From a checkpoint of a small mixture-of-experts model trained on Wikipedia.
Size: 9 layers, width 384, vocabulary 32768, 49.5M parameters.
Experts: 32 SwiGLU neurons an expert, 6 picks a token.
Training: a variant of SOAP for the experts, 377M tokens.
Below are experts of layer 4 (counted from 0) of a mixture-of-experts language model. Rows are named down (a neuron's output weights, with its number) and show model dimensions 96-191. Each number is 200 + 20 x the weight over its row's rms, rounded and kept within 0 to 999.
Before each expert's rows: a language model's description of what the expert responds to; "raises" lists some tokens whose logits its average output raises strongly, later layers aside. This comes from a sample of Wikipedia text that the model never trained on.

# expert 39
Description: First pieces of proper names and words split into subwords (E, Al, Sh, San, Mar, "P" of Pianist), often after pipes, colons or "the".
raises: "men", "ms", "per", "med"
down10,209,185,163,171,197,216,203,208,232,222,190,199,184,225,213,193,214,189,198,200,197,191,169,198,195,212,231,246,210,219,195,192,180,225,169,191,213,215,155,213,221,199,169,198,194,153,224,152,223,196,178,215,193,192,214,173,202,180,205,216,187,201,203,228,165,208,207,206,228,229,199,195,216,171,183,197,207,185,193,179,187,217,190,189,189,195,223,241,193,211,201,211,188,270,179,205
down11,223,184,187,217,229,200,196,183,222,206,183,196,231,217,180,227,203,204,177,236,194,199,176,182,175,192,181,182,204,217,205,188,225,179,157,201,215,182,181,178,247,205,160,178,189,218,229,197,212,207,210,179,183,198,189,201,188,224,202,176,211,206,208,201,215,178,209,176,206,208,169,214,240,195,216,184,185,173,189,213,219,194,158,225,208,209,209,166,180,241,227,197,252,251,207,177
down12,189,212,225,198,181,184,209,232,192,198,255,222,207,182,204,181,217,166,182,183,217,181,191,198,239,187,202,220,184,201,195,186,226,167,208,206,197,178,213,198,183,188,161,176,210,205,195,184,206,176,179,175,189,235,178,195,180,170,185,201,225,195,221,197,220,208,235,213,218,209,207,210,234,176,232,172,226,220,210,200,161,219,222,188,196,185,191,211,184,240,202,224,211,222,211,201

# expert 18
Description: Month names after in or on, such as June, March; also noun continuations like Univers-it-ät and in response, in contrast.
raises: "ments", " point", "ators", "ative", " rate", "ark"
down0,215,178,212,202,221,214,218,196,183,192,230,184,212,176,191,203,233,210,202,181,204,242,217,176,203,219,200,211,199,222,200,201,216,209,202,218,209,190,223,177,198,178,215,180,157,208,187,216,208,178,221,241,202,178,218,169,216,200,216,206,208,188,217,208,175,202,213,216,212,234,188,176,212,197,162,232,218,219,186,231,190,170,229,203,184,177,213,164,191,143,195,165,220,185,208,181
down1,235,215,220,227,200,175,216,233,221,190,170,166,234,193,184,194,201,208,201,210,186,142,193,191,224,202,192,181,215,193,209,181,182,197,205,221,189,209,198,179,238,218,194,229,200,219,199,209,174,190,171,208,229,195,196,231,217,204,193,203,216,204,183,181,164,194,179,186,189,206,198,218,177,179,234,132,197,196,212,209,214,176,217,213,192,204,191,192,200,225,186,186,185,195,182,224
down2,204,216,200,208,188,212,177,187,220,200,247,196,194,241,196,205,180,189,192,210,206,209,166,181,203,181,205,194,244,165,197,216,192,242,195,230,204,185,171,177,188,211,211,188,191,228,196,206,203,231,211,223,208,183,199,177,170,195,157,239,223,197,177,200,192,223,233,204,181,208,219,175,178,181,211,206,231,209,206,214,174,148,207,195,186,221,191,203,191,215,260,218,189,156,234,159

# expert 46
Description: Content nouns and their first pieces after the, a or headings, such as species, genus, etym-ology, Compilation and chief, often in biology and music.
raises: "aine", "ices", "ets", "ice"
down0,174,185,165,177,209,198,177,179,202,193,219,177,201,184,191,225,214,186,218,205,211,219,187,215,204,211,226,168,224,219,206,186,205,208,220,180,172,186,199,194,170,174,226,199,221,211,201,242,193,196,195,233,172,221,206,216,163,226,241,200,171,161,230,190,219,215,216,220,191,225,204,194,194,155,228,191,208,177,207,221,203,190,214,191,243,201,177,172,217,217,209,225,193,196,204,226
down1,178,190,180,200,183,205,209,206,190,217,199,226,203,183,190,195,184,209,199,227,210,252,232,232,204,235,180,152,186,196,187,239,176,214,190,207,181,188,165,222,206,197,192,184,217,191,180,211,200,160,202,189,208,173,157,194,202,213,203,200,192,223,209,188,200,236,212,192,174,153,220,194,232,226,179,188,177,164,209,203,186,224,209,242,226,206,207,155,225,200,208,174,238,233,177,202
down2,190,196,200,208,171,183,204,207,215,223,187,182,217,232,180,213,226,201,187,195,197,212,243,213,154,201,191,198,161,180,230,246,194,210,207,150,216,218,223,238,190,200,183,277,187,215,190,209,186,174,201,188,220,186,219,215,234,214,202,186,202,205,164,215,184,216,196,191,238,225,224,189,164,175,185,181,191,197,212,194,197,236,183,185,199,228,228,190,181,185,206,188,243,198,212,180

# expert 1
Description: Closing == and === marks after Wikipedia section titles, opening parentheses before years or numbers, and table spaces or separators, e.g. "== Reception ==", "(1994)".
raises: "Scientific", "=", "History"
down0,199,165,173,195,213,204,199,241,233,190,200,159,208,208,175,211,237,170,154,228,224,206,219,176,182,213,202,183,221,215,160,177,195,200,215,221,265,190,192,191,187,212,136,200,225,182,200,216,176,184,179,197,201,194,208,210,190,215,175,199,164,177,211,227,198,173,206,209,196,193,202,206,228,206,218,198,193,224,209,198,180,190,202,189,210,208,206,218,192,172,220,202,196,189,204,203
down1,191,204,189,219,207,192,176,203,211,178,194,185,194,182,199,187,234,193,192,143,196,202,220,202,184,224,212,191,202,189,174,196,210,204,187,206,214,139,212,202,167,227,231,177,184,195,218,198,171,178,180,191,194,231,186,201,172,198,183,192,192,219,189,212,230,155,191,202,234,210,214,210,209,207,214,203,234,200,204,180,220,208,186,236,186,177,207,175,149,200,238,161,190,167,177,163
down2,226,198,236,197,175,202,229,188,196,219,147,183,199,193,200,208,223,210,212,229,234,222,171,210,164,197,175,202,188,180,214,193,212,181,169,162,186,192,199,195,198,191,188,177,174,225,206,206,221,194,214,214,203,189,211,213,221,226,211,233,183,208,256,205,188,217,185,217,180,176,189,217,195,189,216,160,192,197,242,216,189,212,181,183,244,193,217,197,197,216,176,212,207,202,190,201

# expert 36
Description: Line breaks and == or === marks ending section headings and titles, such as ==College career==, = Title =.
raises: "\n", "====", "On", "|", "==", "==="
down10,241,204,188,200,225,229,175,212,192,197,157,201,193,193,184,169,176,215,204,246,163,195,230,193,206,237,214,197,193,211,181,223,189,196,199,201,143,161,211,216,199,213,177,191,203,189,226,183,193,215,225,170,183,194,168,223,198,183,180,191,196,181,203,204,216,214,201,160,247,195,217,173,214,200,212,199,193,219,223,181,173,202,227,204,168,240,210,194,164,213,198,200,193,211,210,214
down11,202,175,212,194,232,218,196,206,202,202,200,206,194,220,202,200,184,213,173,205,193,187,116,173,192,212,200,200,169,198,213,219,195,201,229,232,225,154,226,190,208,177,186,196,204,196,190,217,207,170,236,190,200,226,221,219,178,190,201,205,212,219,158,229,184,184,205,173,198,202,176,203,209,215,197,226,223,216,197,229,191,186,233,183,215,190,203,218,213,177,229,166,193,176,199,193
down12,192,220,193,224,213,250,162,185,210,186,187,208,191,213,193,173,184,181,185,196,237,175,197,208,225,209,154,223,199,209,220,205,214,196,192,185,189,189,187,190,214,225,201,190,212,226,206,187,189,192,219,153,225,188,205,168,231,190,205,216,209,180,185,195,209,211,235,183,213,202,199,235,206,246,205,176,169,174,197,213,198,180,191,208,174,225,200,210,187,217,202,196,230,203,189,185

# expert 7
Description: The articles a and an, the word known in "also known as", and digits inside years and scores, e.g. "2012", "3–1".
raises: " consecutive", " recent", " female"
down0,219,185,181,183,170,236,222,214,203,169,220,188,197,242,201,197,203,213,180,180,201,199,177,181,196,180,215,197,214,154,192,176,194,182,184,205,204,231,194,208,181,236,200,244,210,202,238,207,180,199,195,217,239,189,189,184,184,217,164,193,205,197,206,190,180,202,172,204,202,233,194,210,166,195,154,202,225,196,213,190,207,179,214,178,184,178,237,227,174,174,230,210,180,195,225,179
down1,202,218,209,199,209,213,192,202,236,221,219,219,207,198,175,172,193,196,194,187,206,195,153,160,233,224,242,236,211,220,159,173,222,173,213,242,192,208,184,201,187,244,188,207,173,200,237,187,201,163,219,182,238,213,230,215,205,205,218,232,199,225,194,205,206,185,197,197,177,201,180,181,198,231,198,194,189,228,204,186,187,209,207,203,225,162,211,200,233,170,205,178,209,209,217,167
down2,229,196,240,193,204,191,200,219,180,176,189,215,203,171,202,192,168,214,198,228,208,156,186,180,172,212,170,221,184,205,208,204,203,207,189,193,216,135,190,161,190,205,179,212,204,191,168,188,188,206,183,194,175,182,188,153,222,233,205,213,220,183,203,205,218,188,182,199,205,262,214,213,176,234,244,193,191,197,208,232,182,192,184,180,189,193,206,180,195,184,176,197,208,184,211,202

# expert 28
Description: Middle and final digits of years and long numbers, such as 16-4-4 and 19-5-3 in dates, lengths and page counts; also century, ago, them.
raises: "\n", "–", ".", ",", " –", "?"
down10,194,207,178,198,206,182,177,171,208,190,215,193,233,176,202,219,219,222,203,213,234,202,206,212,219,179,183,176,232,202,181,205,196,204,261,193,211,230,201,210,170,188,172,210,199,216,226,233,199,184,203,197,247,203,197,167,220,199,187,217,203,136,206,209,172,203,198,177,214,180,209,197,166,199,233,191,209,177,226,198,198,210,191,168,158,206,177,202,179,201,173,200,196,213,203,188
down11,176,223,223,172,204,189,183,165,244,191,209,178,212,187,193,172,166,184,190,203,227,207,215,192,235,232,167,245,203,229,218,203,185,185,187,193,199,214,224,208,176,195,180,183,193,200,177,165,211,188,218,196,239,197,214,184,188,187,197,199,188,221,215,174,176,186,212,169,200,197,189,187,211,193,179,218,216,200,227,189,201,183,170,175,230,213,214,220,219,210,198,186,215,181,183,193
down12,239,208,197,210,227,208,183,245,220,233,195,231,178,209,172,175,193,194,210,162,209,190,196,193,221,177,214,211,189,166,200,165,209,206,221,172,164,198,171,205,190,207,193,158,196,198,163,214,189,219,208,223,221,203,201,156,212,176,188,215,197,191,232,215,190,188,189,207,194,203,213,219,241,223,186,213,261,209,207,241,206,201,207,232,195,183,217,196,180,185,224,204,210,215,196,199

# expert 35
Description: Capitalized first pieces of personal and place names, often foreign, such as Kir-tadze, Z-averi, Gor-b-unov, Sh-injiji.
raises: "ary", "ulf", "ney", "anna"
down10,191,209,198,193,184,200,192,188,179,202,225,165,180,185,177,189,192,224,196,177,203,221,175,194,203,199,194,176,198,211,205,178,171,162,231,202,186,192,217,148,216,199,235,179,181,207,173,178,214,224,171,221,201,202,213,227,216,232,207,207,202,197,216,193,234,209,167,194,185,182,211,213,164,191,187,232,182,209,202,201,177,208,205,206,194,175,182,218,204,199,219,206,171,213,214,192
down11,180,186,183,194,197,207,196,214,180,202,182,218,196,176,217,190,179,236,194,190,211,213,209,182,210,189,195,245,201,210,255,192,205,187,210,225,235,176,196,202,195,210,190,186,158,199,222,179,193,154,164,167,217,177,201,207,217,208,206,236,176,220,216,239,181,186,219,212,185,168,201,221,209,201,218,207,209,226,197,218,199,176,177,199,212,202,257,207,193,204,185,213,214,189,178,226
down12,189,210,224,193,227,224,215,187,179,201,173,207,160,203,199,208,217,192,182,248,218,176,190,187,190,174,202,176,208,206,199,181,197,189,231,245,197,232,186,180,194,171,202,183,198,214,241,234,193,210,194,203,220,231,196,208,189,183,186,198,240,173,207,210,190,168,208,178,231,198,208,161,201,151,192,200,245,208,226,203,178,210,200,191,197,191,215,221,218,186,247,163,196,162,191,199